config.toml
num_hidden_layers = 9
hidden_size = 128
experts_per_token = 1
router_cosine_scale = 20.0
scale_expert_input = true
learning_rate = 0.00159
max_grad_norm = 2.0
Below are experts of layer 4 (counted from 0) of a mixture-of-experts language model. Rows are named router (the router's row for the expert), gate (a neuron's input weights, with its number), up (a neuron's input weights, with its number), down (a neuron's output weights, with its number) and show model dimensions 0-63. Each number is 128 + 32 x the weight over its row's rms, rounded and kept within 0 to 255. Numbers have three digits each.
After each expert's rows: "comes after" lists some tokens at least twice as common just before its tokens as in all text. This comes from a sample of Wikipedia text that the model never trained on. Tokens count by the router's weight.

# expert 3
router:143153087144117087186040116126165147136156097123075109098138130079110135163164108169147096129148139131199082150117150112164145167131135118099120117095088163101082092141102153078085174191175163
gate0:171175083111200134086124033112193108157147164103173135117147115113083110069156083150118099166129133118186088101131089164125130111096122165137122157130153176101110178069161178120103157141126119
up0:152171131111178124034167081108155170123103181113189130147117058149094135138109139169123066108125185143153086085123088126139117122145147153161147197100148135193148154080120141130154170138104091
down0:115109099118143174162140120105060159113074082094105186129114131207102153176127169132152071090144205106099120122164108156194097149129163177088114141107168086123144088108102123127086157100134131
gate1:098119103164121173091155098097163180115249167086129113078128151148158109146132116162146121120151160140124174180189114135163144144151179156108140117138097145118131149144063179095144117115065133
up1:165119084142176135120139188139127141109167157075151100115112118176170111143172118209102147115082097196126198119073100087188126137140146150185115115194137135108117151149080173109132118104149090
down1:165137179064115139120111101137132138112143122113103095108087136055121069154169157077089152120128167081131101162125137202062150088116090095093107121078150140111156103093161128072090112214097205
gate2:131193138141129032112114117139092151136126084100080177097090122127202144130114151152085109121137121135146115161094112173195095136186087149149147140170142185119123157140125103123086098149163105
up2:147097097076094186163162168133127168129083142150193096156128133123097153142119160158126125132063120115131125107156088081109194070086206117127151098106131098179179114031144133105163165138122164
down2:167135104126145098183135213120159150142134128140203150162129173119178191097122180119135141118153152134056162159169095186137149104095137112125090093140078154133113179086173127062147130107165167
gate3:094202118091165127185123085109125099109154156146095146171170102111204102130134117146143167064146126089175163126152091137058136156097128094179137141124155161136128131120110099100133171092126087
up3:113149101167129111166102150116193144128110175060132143148089149165185086099133175134147129155110130100090194106137104167145118139118125141170120166099129166152113150172156123116145085149150126
down3:162130138146137073129135131111185120116140185093127160057118167146154094143110136133155178186094150087122172157169138189161131111129145185174086176118130133154089135224163149140093105118157101
gate4:083132102126128148172160151145165196130120133188135160162154108146072110140181137143168087108122119094135133062108162117117180147175185071095102130130138121126077124146139159089187155176101095
up4:181130134113094119121168065084145125080128209188148103158088112142163128148107097166097108121090147122084152130144150090111177133105090158124109102145152105144213125141152149172132132166145164
down4:129118146164117108141129133187143118158142093113104113114124120099124183163145126117076152137148114138167145077177095120110102128133193134162182148112113069090074141117166139113098120120080086
gate5:129058145084172099151106112111162140150164132144098155084135136157126101081094101142112148059131161104144115205156126119111119136163085130137180231170078156081122159143129143098109129141119141
up5:129115148064134131146122172140165152126129156124164170101099190104132125137070110144131133036121170098110131200145153095105129135168151114103137202154159125097130122149075173160122098143124131
down5:083144140094136121167111141086160118172117137183163103125179113113089092101129109139164122120112102101168146088087117121109147126114149140110145089074107105085115139109107086104159104193128132
gate6:137165176151162114077121147125091099133114179098140133147140142105217167102060124107097151101121138131070124097196151172140101106122086084122082174101093084154162172147126095167124116125069166
up6:111106164104086150090109082056126131125100118138146139176150162130184084132105100088078112123143150127112104111125126101117125168112135128195139107098112151099159106076148133087144139119102162
down6:083151117105106089114126141092111107196133157208141174108161217150168110077087118123086121097123126119091123114130116176129187098104107103145132143196133110192135112148109107185164124132123159
gate7:136089163171133070117115138110122074170096119122190143092098176101156126168125099130106169136096149082154129109165174138115153161119084112113135139114124200135091129174103141207139127128146044
up7:110101145141150091134116132143167105094091109116189124118098164096169138164132116091135176166081143087134166169136166139154185147105111123110171090177148171084070129166094166196157131131150152
down7:128224092103056136146087113047115133059141158167105085127118081136126156084154129122114137113085108189128141168157116119116125102106140186127082090135137138116189162085133141092096151099116126
comes after: " of", " in", ",", " to", " as", " for"

# expert 6
router:132160127113087122139099102160105079144135115214143145120152090154113134119138090187159089085142120126114103184167104151096096171104100148158219127145185141125127098180121118062146099130206151
gate0:169123072160097098127101110123137067131081075170176119138120117131142154138180195120153131170171173128122146153101121103109128183125153117126167140145097149082099058149097095097150148114118152
up0:080119123086126135148122167163104178158204132173072167097110190123084135111091101133167120091100069108119088138132167114111146128151112137102107090172152143117132181105151082120076139125170135
down0:146066092150133139119119204151140057164126162173111149121107183124145121169130162103191167165132152174086122138111092150104126103152165113158112109190123139081202125115139108175119127144096152
gate1:130107134151060057165065130120120108077100180124142115174117157123114072135157164141142070145112065164075106092127117085145145160202151102128128086152183101146066124133073158113109090130165138
up1:093091138081133090112146143107132131178108119175139144061081133159112109057123176111124105094138120148125117075170058192133088138125127160143119124144139117108048084160168185147089044114140147
down1:110142128187102205121128115159163120165125112076097117103175106140135150099121125181087110136074120088122142165177164122142137128075092207120179144131144141117090109171162111128156111129149132
gate2:080147154119141138153167124096134157149172128115149149128101087109170137104150143151065138179141106117099157144203164107161127124101111163167104121101118145163114147136163156118126165056158139
up2:199166122138129165129142165118179157106127154136085173087065142140093099106115115065136161133069162137119157169200116115129112114069177123164188153175117102115143115189125091178125048122105092
down2:136132103195109108142160167143115141116126152098110121132161186146165103136126144151160144147063130076121106081141119113096143134179120107207148086156125112099113143122133127113103157075138187
gate3:119102091089123081142126160164103126122127126169144138155137091118135150118113093072141111133128166180139120092152098142113186109053144123100182093160138138186137195133125128094149169113126093
up3:127143166123053096134157150128150161157152170138091132139146122147092130143138171134095164156124171158132148131155153181133172111141115131080160132164192081158142188091124132131135056152164092
down3:129101115187155114108141135156145115106151148127148144126113131086097100115152151099173160124188091121092148143144105105110134124106143130139081129070080123095155136146167178145184134116119242
gate4:084152131111190194118169087092042155113097053155146132150107070114113083095147136143100133141115057076092112174138152107176150149124101151121120154081140127101119146162038133213176156143112053
up4:087136128150117178186112154126030178092127109157157128120160117097117136120112118093124093123155185194142132147114123112152157061143127202154094125131168134104143131180095106066207088144135124
down4:194103173127099132082125081128138164095117096094122137144098163093177150071183138152211123126115056147149111125082116121132091154081150131152100079128151186138135061119146162162066144128112119
gate5:128061088200138154100153099166139184161082115115106070147115129074140106146145097098116145097084143225103116133130138079173107174206077082146175098121112152113146149157177138117113173110155089
up5:122201145072095173166143149146118112070170107164134163121106136171046203137114140199094121148153114073143151088090146172117132140035155156126109161162101139141064063078069103119131113151128118
down5:111087098092165180124160145148130105147085133129148126144177124088151139119176097147113095110109119172128108101131070152115157131185096091189105085122092111122150064144112104117114123124162070
gate6:118115076094183110206118096118163119156119163102117106147177114176173141120125130131095203171083114111112116151167152159091151099101111139201073150094153106110124190120095088163151104126084133
up6:081084064243164130056144101195090129118119160094132091119116130109129095097108093197161110126139078158112116181118098120172178167128142130159139153150211099097092156107117164174136149122162170
down6:136119158091156141180110144103189154122077100163171221143090124095085130116173139063177064132137141142119150087097180113140103075141087165114203131083079106107127154155090132101099108153089109
gate7:182169066159157094111153143155127052138110071143172124147080128130120116192144172127134151126131121162149156127152099134198118159145085155154153135086065152147145179134157077128087106086123130
up7:135140124126157088174081104141094141164078136161165141215077091130137102146140145094107136093091123131127154196135157135152091115140090147218130177125080101132109103170105164185102176100116118
down7:045101140191080154084157133164118066106156170163111227098145154160140161144129119165118141139165107152183130104107131069137114123092167115112141196104098114123102092074130135128107114105101117
comes after: " (", " |", ".", ":", "°", "-"

# expert 8
router:138136103162140076170152129142146129164128135194067141135172129097081130138128144091154147123185165135130082197127153213119121170076131097162104092163121093109070117098104126144114152133176170
gate0:119125068132161126090134100115137129129113126097101103069171153150145113063154173105140192099194126133113121128037069178153120139103145128111102135187126137110140071090161131148113198105117098
up0:133107084104148159138133132109166182175091117097169138116162133096127143100101122113119126150102092177121160083122159081152188073123160105129130107132066127098154108104144119170138110162098143
down0:141081141173131164124126168090074091104175134100101092117064098188162151098124187174077149156145151138095154104135066183117095144143095157139135155169156127140126181160115168092135183075165109
gate1:101154050170026164169143143130095161122120111128129156111141125142110112130089214124178110126090107164104137153161140159152128090175161174196134097120123142139154223113042138153115146055138110
up1:140139163096127114144079165203167111163154100138096117092100146093091134103152057137109170156178147137147109101055139183056093161064098075148102124147098133120081090118158161128097142200209154
down1:121179187096110121113123191180149095127140080156151110040120127131051174139095129116131146155147178131110078127085105181124116181061107178138093102133101124095116164165127137194120151122191145
gate2:131105144055118083085147130114103064108129129125157160160104091085141189107150131125105139140185128134100065077074198121115151140130130062132137113180135162139073154122054132156129117126116162
up2:130070137068125105106111126103141037156082137163131171125152127136144183091127146139084128103148112100159039090096080117144146144114125066142094129148127118183081123181087132127158143137097110
down2:179127110173164138113075113091143139142157108176132107093155122139138122137132174144105128068110166092102098152131093143174117130101068143133065085113131112169135022130126113119127123184142109
gate3:108153111103123192116094127111161168128151139142145033124179122155093156165084135082135123173123122141115117146156155104149150100080155137129137110109136169098090136144156110126085125129144108
up3:123157127125141101190155182139143057149118163138088125144143107140166190132118126157132208130138134127119103149150099132115054133079116153116157209095153125186138127123065099125129091127149111
down3:165109184142118109111136148143109143093085134155134182084153148165087080102186063129101139117098044092147135083144122158101116124125116126099184145172178088130106112112142089105109108105107103
gate4:105138172112028132147119161162126089192126156148139120103100104079112179100057165129126183109099103134101145119112139143090082120125116097155090151133107158142163098097149175094179075166129172
up4:130109215138100116123124115155092137221162081137208163120174088061102142131161124159194129144107123082143172166131124150074152137136144117094136120140133086081103121117130131110170098064152118
down4:109122107176153132103167155039148143098099158124128130111134181153118164136142196068079095099128155087088088160089094144152107109151096116100041122135095124113117126140109109121138115131109162
gate5:104100109093097096119104131076068137097178124186125081051069123178129108153148116133120118149115158161167110159099110125135170106164127161128092047143124082130116099076076159131119132129143138
up5:158076121154123151132130113137109129150086166161158095112149163124118129119122088171127148101152146107127176045140130098137070079158107124192165130159090146125118161180185128095118134152092058
down5:070146124162151140137150158099155145107117104147196158126133183212124200123090135115102123151132131179099132148161163088165133120090136168129026125180077113108181075114067112097121143078123065
gate6:189145136203180125089165178119113111120169123141097068156093158144115150154126119040140077156143164137140110115162104123059171096119094093096168106169169135141149110148087109133128171150109172
up6:193140148194178128111149215089090112111149167128142063175127142141105153151139126042119101160133160123141124111203140126083148114118096083118154081154159098123150127107114114135130176160091185
down6:190109205124098145107152095081071204145185116126113108107150092126146106118124154088133177103172100102140123161200177118145088133087187126166124144072127123148107165127109147064123111170172141
gate7:142169144080162117134095131109109128132111069100088107092109102126151164137140180119102087177142144155156070102137092115154168144179127061140158115064084173158104202066124108089129118170140126
up7:129147098130105137128153139111192123090131162094147087135123089171108100099093072169133120146110162182106114151152109176078126164192097148116176065136152098149147114093095196137163106153132155
down7:156149086126130102161149139129050122139107059086102174160111115081153135137129203086120077132115146126121093141146140090184148121107125073107058110168085189163173111133114134159115101141164096
comes after: "\n", " ", ")", "\n ", "\"", " Born"

# expert 4
router:194133071104170132203068139146112140182168118105144109094057139119139091101132155111143142173182131118150141143130135164087103158079178132178093086181200141130096192150084118085158114076133078
gate0:082128083116139157180154167117120143167082112115138173123120125094142132123140084104136089114092147191099173097074128166130128054228128140131124137165116141179111153138155100189152108124138154
up0:127128099129122095083141147126088136124120160111177107129160142129147114149114116155164202056125111105159142172140113076144152141087104163117103097136153128086144086134129175099092158076109090
down0:105070110114154138160084102108108127104110133107113119195164072084093153117169095144093079145093158199111135131160136202127116107126172152109123138115113106144121176134119143209104153125109182
gate1:076163116166146131148092166170139184159085065123116111058176141087102142121077059140157153081117125121093143149155132104110134141068155109070097088119107116107157105133132156049161203135099121
up1:130077128106155125098148103088165090158128130108097092124086148142100131097185158094103111146134074170152112130121122106201097128182126124153157163063134198197095083149108139198088180135121145
down1:109094076114116142150077105134119121140142100129090066101139172154100077108130163181158065096109114131089128195122096094164091126115095097138149173109130117122113139176165139126140148117130112
gate2:101118149159186094121166117090128135176132146127114096165135114099102169159145135096078148117147129122133191100158140113110136126083164128097086112109116159128092122127102088180139117111179102
up2:138131136118077131136074137119137165086131094146102154092129131185177131140113127146179158096133137114101092130128150098099136115130109120183194116122089074144118110108131166068100174120051166
down2:148121162158136110114121177115092144083158149098152133118177123146128119150109164122054164170197180088122161142125102083121115123105117114118098136146061213086126143158129069084159112087186081
gate3:140055104110117133142158125119154093141171147137100157156145155111121129136128134137105111132103138091112179100070067112132059187061125134106095138127106123196101075112134156131161145158129078
up3:134194105108095174044193081130142100079132121064103136122100081104145129103112136122153131098056066153161132133114145127126127150101121124117196165081122122123129140071125118111109067087063101
down3:178094095081113075127157161103125136134145090104096097154133094078106092126092144097108123150150135102111150140095145184123182084125144121087126058155111142096143113158145087153138070123148168
gate4:092136146143186131118109123123191149114141114151083055172072072115165119099115143140117111122089084059157118071157187194142133171114106131112167146140165083151168056075091088129133125163132151
up4:205137127142208081168144123165089104119136153090132171153102143129155155116172108124193212132094127153127138138182100092115138179113150092174150177126146111083134177133098097127153172079112103
down4:110111141182126142137116128132148187172106110143115098142135111163147141146080119099144102099110188113108106101160163104095095084244153128127190094108111153103138151080108144106146100190151132
gate5:202082108076167166121133156110107093192119089047089167103135171137081207120164137123066123178101077113128164099172173121082144155106137131153169143130150144164147137170124141138200113138118114
up5:118109110150124116107212125129140097111168115161158066105113190111149100143151127151117119100170125123144173076113140131113188034108174144195131130092070083118110111072218101139164113112143139
down5:106128110188113153135204091149154146143154138206137130100108106118169113146102131071148132094169100151138120159182165118143091163160081139109189112189089165098085188073113178171095117079111205
gate6:166148179151079164130130141132178134160106099157089158090083156140139162124162178164143114160099064096095138164088153147084120162079115119159178142097123128209111169120099182139182096074154135
up6:172094175102130103156073130095090134137136071110092106108112160077162195133096194088126132162183161129147145108085109116091169106128105117168194090079114112173127217116095149099123144113124103
down6:104156136182123117179122130115111150152087075196184106073140117192134154120148168156180146122129115079122150147171121131125042117133048119128145134146124110135173119155101147162216090120163156
gate7:111075190148140128126116192128192104149146155092160076206107121100142135158122100118164154127174154068155083158113178110145143130106159179158110111150157161135182101161076141133131128138166110
up7:111132164092172117054165124103098070131101128141175110137197166128099134170131135086087085086142102115117062089133103110136136131111141133074124076180138124101184154134151059167135130131152129
down7:122160150083100116120119181114119093119134131135183090147163097113100190119130038160103206130100141133136145074089206138165115145148175144161155085166150153075154073161102135160161131121105113
comes after: " in", " was", " and", "–", " to", " he"

# expert 0
router:123130086155127118121083144137137134127139085144165084138134133128091125137157175101170083129114135151157129169129144186115162152058151135138127162092071137042110113082105131133102205159166111
gate0:152150128100123109110110167184107156149137026140122155136149140143181144092176111142222141150118111160112115172088087172082132141119146178137106135106112132157111123168105087103150192122133137
up0:082131147157121183141131099142103089143134181099176091104123142090093102212151124154083137102164106113133134085158151105134110139163157094141130135119151102085155182118146169143155078144169121
down0:132126170151130152155106095169166128162112099140059215069160049109123086111158133124216141124192100170097144100144151123102117147171161094081108127087122150122151167162166150100120152124142101
gate1:128126112119145148081142154094138128133149189179115136124112134190131123145131100126088095096144131103160105131137141188115115125132091099172079181128161173186040084145138172109093112097099104
up1:153155109135168174086163183075153105125143154145082150110099121196110115175124077093103107113139124106158142111147172164125113165163108101182081163113141194156092109209121177100125095068118083
down1:108098118144156130164112129105131109107065104115177082120135164078120136145139198105193140173126136143113129160115160141179144136071113110076145070118061096068196189113098106161110187151167146
gate2:154089149117168129077123159132105135130148117135157157087184097104137149098126095221143186139126102104119132082093144113150121117101145109129122096149133158187143138111144068104110101149139093
up2:110119148142138075094153141143155091143164112125079159118100155125069112117156153129170173146104147192122124171087109170162103120122207113148098105128094147105156072123191149185130151125128127
down2:045092201162143109138119122130144145114163173061079114110167119135058095076135113164186087117138123121118076039090137084198140126111122096151105093150120171133116130126140138141160151141138149
gate3:085105100113144158068109223087114131146096115148119140087116096097107105121092076149141209155090106108104130113151069103116134134156116134086137098119108189172174135129152149129138088161106070
up3:139160162067114157112097077129112130151130103137148101129111104146168162114208157115120013095143137159130102096135163168108110120120152095131131151078170090114088119126127131111139103172126140
down3:128126087109138141179152126082099129034170142107087129089119154090138091121157182106191106143105154090095085101119188139120119096114111129112061188147141161087137127093161093155064148162169141
gate4:119159144109154102136110131105149048071125110110106143092117137161124132150076112188164115144125077138164171115162128136114105147126074110125093136134123162159104167174140070149088161051112104
up4:127154150103142106151142138091137073063139127111106141119113150175154106144092096167146148157114104130130152126186143152132088171112054123099105123168075139133139120161162050146104135069117088
down4:188088093116138107119176142162149148107153127107090109147163077129147094103133024119123174118122130058118073167144107144076099095105101174096127099120093156128155095110129129105124125196198114
gate5:137156189175080082175131128114130074077146101126124108104056155107123125148085082052113087129103117113122151140118093157104087192130148155050111121112109115094168136172088142173123139122119142
up5:147050136126167159117086134153103173147106166137121155170156137128167138078153161195121196132123162127131079138137131138156157061106137088176195109107193187150080133114204103116080115098121103
down5:104104159129124117150124140110140111104161184148097139136109191193123150151080112112136147139155097129101124087160093116103064165125201118067116112062062090081180083147094109143153117153159133
gate6:145138093143138119155156108091127137148125184143132128122091169084171164093111115076076145139151094098075137091159151111120139146146144112145112133126124093069155123136090165154134086094197135
up6:125201208107141124159073133183079151088083123092138146130182126201096112180149095163137111086130150097172087124118106152139118137156148148117154116153108126171131072133126100123127144144136143
down6:158102090190100077111184114114117168166110158152123140171161146163142180098096085101142130174097138109127117085123146147101117127092096147153191127087125092125151163096123147150104110110189089
gate7:096132101136168089220127115111101096116172094100117131095087111057112114109145110065164129131133078082104114123186114144176112164112174076113155089012147123142176111138080106104182107084102138
up7:133090139106153098165105139095125103089148092120120115141101109076115117115152106109161108096143106056161117103135115161150099145138150094122119121000213108109132103120076067165116110082081145
down7:104087132055109141128081176090119138091106095099188126150136149123092144133180125011134121172134094138144125177183077114156128164095140097088158116092065122169149124226123070146141088060122124
comes after: "\n", "==", " ==", " U", "===", " ==="

# expert 5
router:110130140138117128106167142140136169161118113078069177112148140094108167132168080169135138122102098149121115085063122122157161157139133125137142133136072136168121082108139069159123134134202104
gate0:114114135147164174129118155083219168114164123176166141104130155071071117121129114069129115118124078138108132100102150125167130107120151173089189106156091149091163193164086122129079121134122151
up0:130084110079155084100128185138174130138126101152146121135106033158163135107105115141173162152100162176085149148095106123177097102197159172178093111101105145120145130126082133120115113159119122
down0:186148154141095123093130062163092137096120143122153145153145152137139130136092177077138129170110154107145116169214167156152217150140120122057110127180147142135155098084160095119191134111132179
gate1:174124096144100131131086154124113145140135090104169115175083144107185104110095144155129185083177133078117114088181123189125157159096163070145105103075161120138078135116125108150143148146159023
up1:093063097095101104126117102143149138129098136168112140109168144135115111130151122121154128136066126173141088154119130086126086115163147140106146176141129196129180104124105085114116132148138219
down1:129218101115091156160129100088151111118117126175156094129128173132162136135122077131133135132138113093124136156100112124105154065082135133125140134088064098148149083153160128147141155084133106
gate2:132110164136089168115148092128226179135123196109092146189147159128122111174143138159131134141127127101124194176113117138125155165109088140106202160107102135173096173084138114107097172061127141
up2:166138184118102108070145078179127167115110138150118126139132160130125190138149113208137057112141165097115163128175120135123115165097121197074182169134134126168076130116132082129101097058135137
down2:145120145132136048127122095155174151107140142096101173121166147100108185190093139073134127077118106130123136113111078137130115183136146163123057113048114141149123178099149124120139119197154128
gate3:080110100116089154103109095095149095162163127149140175141076133133184157117149155142193134132113201082124193093114144174105094120125152112130091139119126105172115127093109091181126083111171070
up3:118084187163138138152109084206095110141122153135116106102169096091099077161082130151170077097135136122061078135106072140130147158200162115127124085130165152164106137104131097126083134133155136
down3:163177075134139128148078108111128115087141099166216135172118162141161155142127112142114071151138153120177114115156156134105104080188052139143113133161070114126131146094110167082130102073157167
gate4:109108080108150097125191212115090189126126153114141129123081111126115139115172141108175138155148119108173104108108159097138180144111113078162140115165123123155129186159124180156096175092096105
up4:125067188083119085085164181107093145147137138024146148107167175112140176146178093099114040123108148160119147157059122113162175078161133114167189129170118116084090186151076133128123179120105124
down4:150126136152095176137136083074115098173117112162163122125158175128164061125121125164108112146103133148160150148090079179086117127099149141160106100089065034072128155102137099143129103119096160
gate5:128196094130091105202047227141166128131123160119145120163166142176129131121110134138156142085087168149146049119113120126138118133203140101112121146145100123143123155043157101106140134159119098
up5:078130121115135102097152149157153131097172142106076105060091076154112035125141096141129130105203148078154138168125149058102073103097139185128167090084129155077146084167098156158192121116178102
down5:155104118082076114146111089150124060118148146165106161119122168110119105152096102080134160164094101058146080093145099148102121165106173108122188160162132193185108182122111084101072119148108132
gate6:130166122174099139097088165114077108109157108119100163116103169144145102093093128135122099128147145123158142114190084162161136153105216121073174179101072121172112157126134096115104166145101108
up6:118068141056140168149158148102111162114150126145100152119112110172108081099168177124053092181153156146054173145106129170133106162132076162116093125108158092162140078180151136173087154102118146
down6:079137154107078144184085065158181153158116206141064109110160103145136137134103027152133096114110133134126103095145124116109087124125111106147127136190113145097136161112112137154073134171152112
gate7:167101160095103170139123154124126105124151185058103108165131146152051173060183055160178186079122068080103096125192063166141092160153147132135172138123159203117143160120076119123123142082160095
up7:121147113172103069083111094110183056111116049154139146088103087122137096149091178131070092183141168159138131161080147143120189116133137132140126142154080091157123104156182155096176116168117142
down7:128133142100128172140142166076150072110121189112108122130123128166116171202156098089159127080088167108153132100142078151145142137083131159095069163129132160117174157107059159108164163120135135
comes after: " |", ")", ";", "===", "W", " W"

# expert 15
router:199136111111136103130090113148165078167145110093119133156091155081101108094134177140133167136155087202212129090153156182099189155097134159194100117118204163111097182147106120138098158149174151
gate0:126170138108185109153126156173110157163161172176060161123109133151081102152131107068108184144105135135148118129179106100135146134132092072066151080116057110168120113180149088102101101143118184
up0:190115128153114156167139155116163079064098122092147090087150123077119116120150110083167035157131084162195109135089150148170074164108132161169089148157131123100112105141102163170121146099112089
down0:106170133095138107097106090078152152092147089126136083129126107127177126133064111107084167134084193098109152191122125106125149127151076095055117104111127172167161166140118112129107119112168133
gate1:122165109113099154199124121093164132179157106133112172080089178159142150113025139147091155130074096114128127129155128206104134183163157147153155118187117118114079100147110144145079095179106109
up1:109120182149166105143150103143093108091140153116188055147076122133094164119150094060123089069195126077127119141026146117158180135123163082161056128114119127124187147152096129146125176074145154
down1:101170045189121153144131125137160120090093141109099125146121159096122134114099177115132143101112156172101106068189182090140128161185110119119157075132158159088079145111096168125107119110173063
gate2:119125067125097087142099123122109191171149153180171065087126128152185118108089123073141094114183119115082112171187134129168075098120124183063138093131113101172112140143101104099092134127084140
up2:174087080126174197137096133150155138163145133117159130162148135084122063100190108118120140171087122085068118112135173069174084089094121087145187126185178136145133115157120083123145153158154107
down2:139134168087189164130149159123159175149121133039133099085121139104111170100071159087133156107119103106078148153130105119100124115089176008118099159101124086116155118151111121084139158107173154
gate3:072137136133137089116142112140094142093158152060086111122127173109083095171113110098128101141135110090076111173191155088137091179131132116109069072107154102115118111167139153121107143122068159
up3:124115124097134008095127089153123087096107139170109104129112159066160145126123075159158170142133125105054098153148110133164129166105149155111105128132174088142197104119123147179153204075138057
down3:100080106163124151085134109044097115159123102152112139109133177115121176084107124007138192073163136129141169142125110138094160128115130075115132131157128094112139139121137110176133134099102188
gate4:097118095119155123160132132171131098103115123146155112139101123137093113096103095154160110115139121176173091079115199181128222125105163171117093085087207127061147153121099137140148086092161108
up4:149108189144137119121119097124119145164156122118093140126135113140141145155126155140090141110121128125119154124112072094148056146152122087143171160150065111209090092109154156160120129124112127
down4:115176125150124156121138093175146127105097116105114108146107123136128097126081155126103152088135137117159143130140168115109155152099114174123050073109168141100158193134095150114163161104106100
gate5:127197104174146157088125145165159154080128113181133089163126118145155120141117094131108124104125123116140083142165157107143139132113185092153204144172128086134153121115097143137173088160040158
up5:197091151120107110155109119087143073146153165096079116136110112083116121115120164169153086065122189153135129156071082125148098138172114112089165126179117134130087094116131156119131172108164148
down5:091163142105103107091129119126115134064099108135144142132119140141158122158123077179146163179097139161137121065171161095135130136171154135170134137147086149054216143103074129097164123179123104
gate6:140183109112156157106131114122086132175114124121109161115095108097179128157153136059104135140105158121097120108143162154157099101140125154155090162121092160177073116087148118140162150113100048
up6:110192092104132187157142107151141140074071164158133170155088126112173128113098154065150124126098158100141164122120159153133090113106170128161058157125104130114075132157112122097126172130061096
down6:179074098125172118136166202149107121147124132087123137141099171167099129123157157136125127094157129113094150203113093100119107144113162164118159104151092116130229192116144150096102048188150185
gate7:068119072162105151108150138128164111119062183138067125140146130172179097074122045114115184100171143155122150152123191158159097117147132191097175177132090116148112146146116157169141115095132086
up7:175143110194187071130153164160123092124131118167041151150151154111130123133093074070190154189178173176171148148063138122145126114130140131081081136224100133128106169127112173111167173145151102
down7:126142170070104133159103113132140179086150129163210114169117101132095091156182213214116130099115118067110161124190126163153134135102075124151081124119153070142170133133128124142089122090166199
comes after: " the", " a", "'s", " his", " The", " an"

# expert 13
router:160109121114106141132123159182084078136153108097189146128178113085171079139087187149158170110151100184183095128139125135090155159168100137200106125083126131085095147078138110088135139140146143
gate0:132108128152111184159078137101132165150100119107119091086082117105147138087216140085171125180087127150145108138127109140200091069142103116108177092101150132080093166108115113128082162082100145
up0:124115105151123185168098138092128165175099118122131135083114147108194155083168138115132147193141066114141104146085145138160121055146144122090137131101133107087098133083164112168104136114068166
down0:114143168095116030147098187161129138103112161114185118180136098189135103150045058128158152063117141117126126133129141124106160143138188142090097148112118137138147078114131100122145150103151066
gate1:155103122150174172136110072133084104075134121110171105147157116166060166153115118089201151119146148131182180141144080142130090111042127109140065062114103156184128141121130155130179127150122150
up1:124080082141141114072148154118112135122144093141065114146083119093196129082137176136119082125123150125052089097038129151174139135152127100100137105118148087148126139127089117158112137143160156
down1:095179155163152116093090084123141134151145121116148124212143138142053128134134126172144116139131086139094160185154112127150100149093068172162062129206165173137133136111106107097144116166160102
gate2:116100097127164134087130114053112103120103107114152086137070108173131111159106070078144155101135133146152138091132168121126089147084136174144078105138154102066142114159143139150156135097123150
up2:177141157094096127175112157198121159161136164166099149112162131112161125061145166209111103167122091106120111074096104133143180117181145103150163162123112131178118073112114108128109155103147126
down2:114076076095091128067127095089133121167152158137164123193092184085095113058115143164154136149120200198121126154111088099105163116138135164156141096170156136144149171152152205102138154112166142
gate3:194092131137105144121135140095138128150135154133171172166155157171133078092163149094123109163172154104163076101134150141089150116141166088134145114158202155082162125109096109050142137084135156
up3:095113147164137148108183117132058114142142103108129103141130082135053126159128148096110138116135128140189145119190146113083127123168093130099155158091123174201104103118145140119150144183111115
down3:125155159125117180092129158153129139136109115136118144105192140098089124155112139122117207202163061160163104146191160138115165156138153088169129153112100065151109123124095116218186068083136134
gate4:111107115150135084138165106150097157107150056156146129149117103132127072127163158136180119143203147111101109127121163146064101135142169107139100165096111145123015070134135112105117123136119143
up4:119132135143187095146148089158151141126102097118129148108158196151073102101132148118138153136163159101134201176075134110105109079142145159147114117096134188217122086143171159125089081170092151
down4:143102125105094129140136212089115217096157173138140116161045091165172116117093152128150111089106107141135102109134245142102153096136149112091101092122137119072166162111108113145141122154115083
gate5:135092082102117149095157157168169117157180144108157117118169084138116100127114101084095145128172128075211121153071049166136148139173086086151099093125124157123133135121124169102129169172107162
up5:131168142124132142125097121135150106099102141123140138095093157104154129143054112148081150085102089158090131138118185118129157117170121131112134131082167113202186101186122171144107142118138062
down5:146143112126129138155104151085112064193133110143189156166152193102163112099121151149107091137145131125126181136086125169147063145101106109051097090135148083160110085133145067118170116085136085
gate6:123106126123134146136131172144131106111115129115180067143092117104147155104079143126181107089084135174107101118089182096074176145115148128151106063106163097160119185131084166119163157160116114
up6:134107141112120115087109121168131126148111134120169108095135158135154171120074122137177110133076086113162113160184150116119134191164160083165161099087167135121112195196155175134191136126125203
down6:122151121100132184106129086114076125099138125117133150065149144126147124149112135165147105149149190105133180134095096148173140183107110100113120107117118127080138069161113114177118204118087106
gate7:175085100114109073154087078120124130105156159132119149118170156092141113110129089093175148128111185162177152161133150126148109133115123088133094160140148123082146104190152183045185143138144155
up7:078097125146129129155107089121194150121116137119163128129146132151133128154066143123084067145158129132122196182149130128146122110120127147137092139092132130108134157160148097062102133099098169
down7:105083059139109103135107152161128174136145122107142109148135069161151187090152101205113089158150160110126108101094079084114087142147159116166132108123111032154138131117151143096130147108089087
comes after: " the", "|", "-", " The", "==", " a"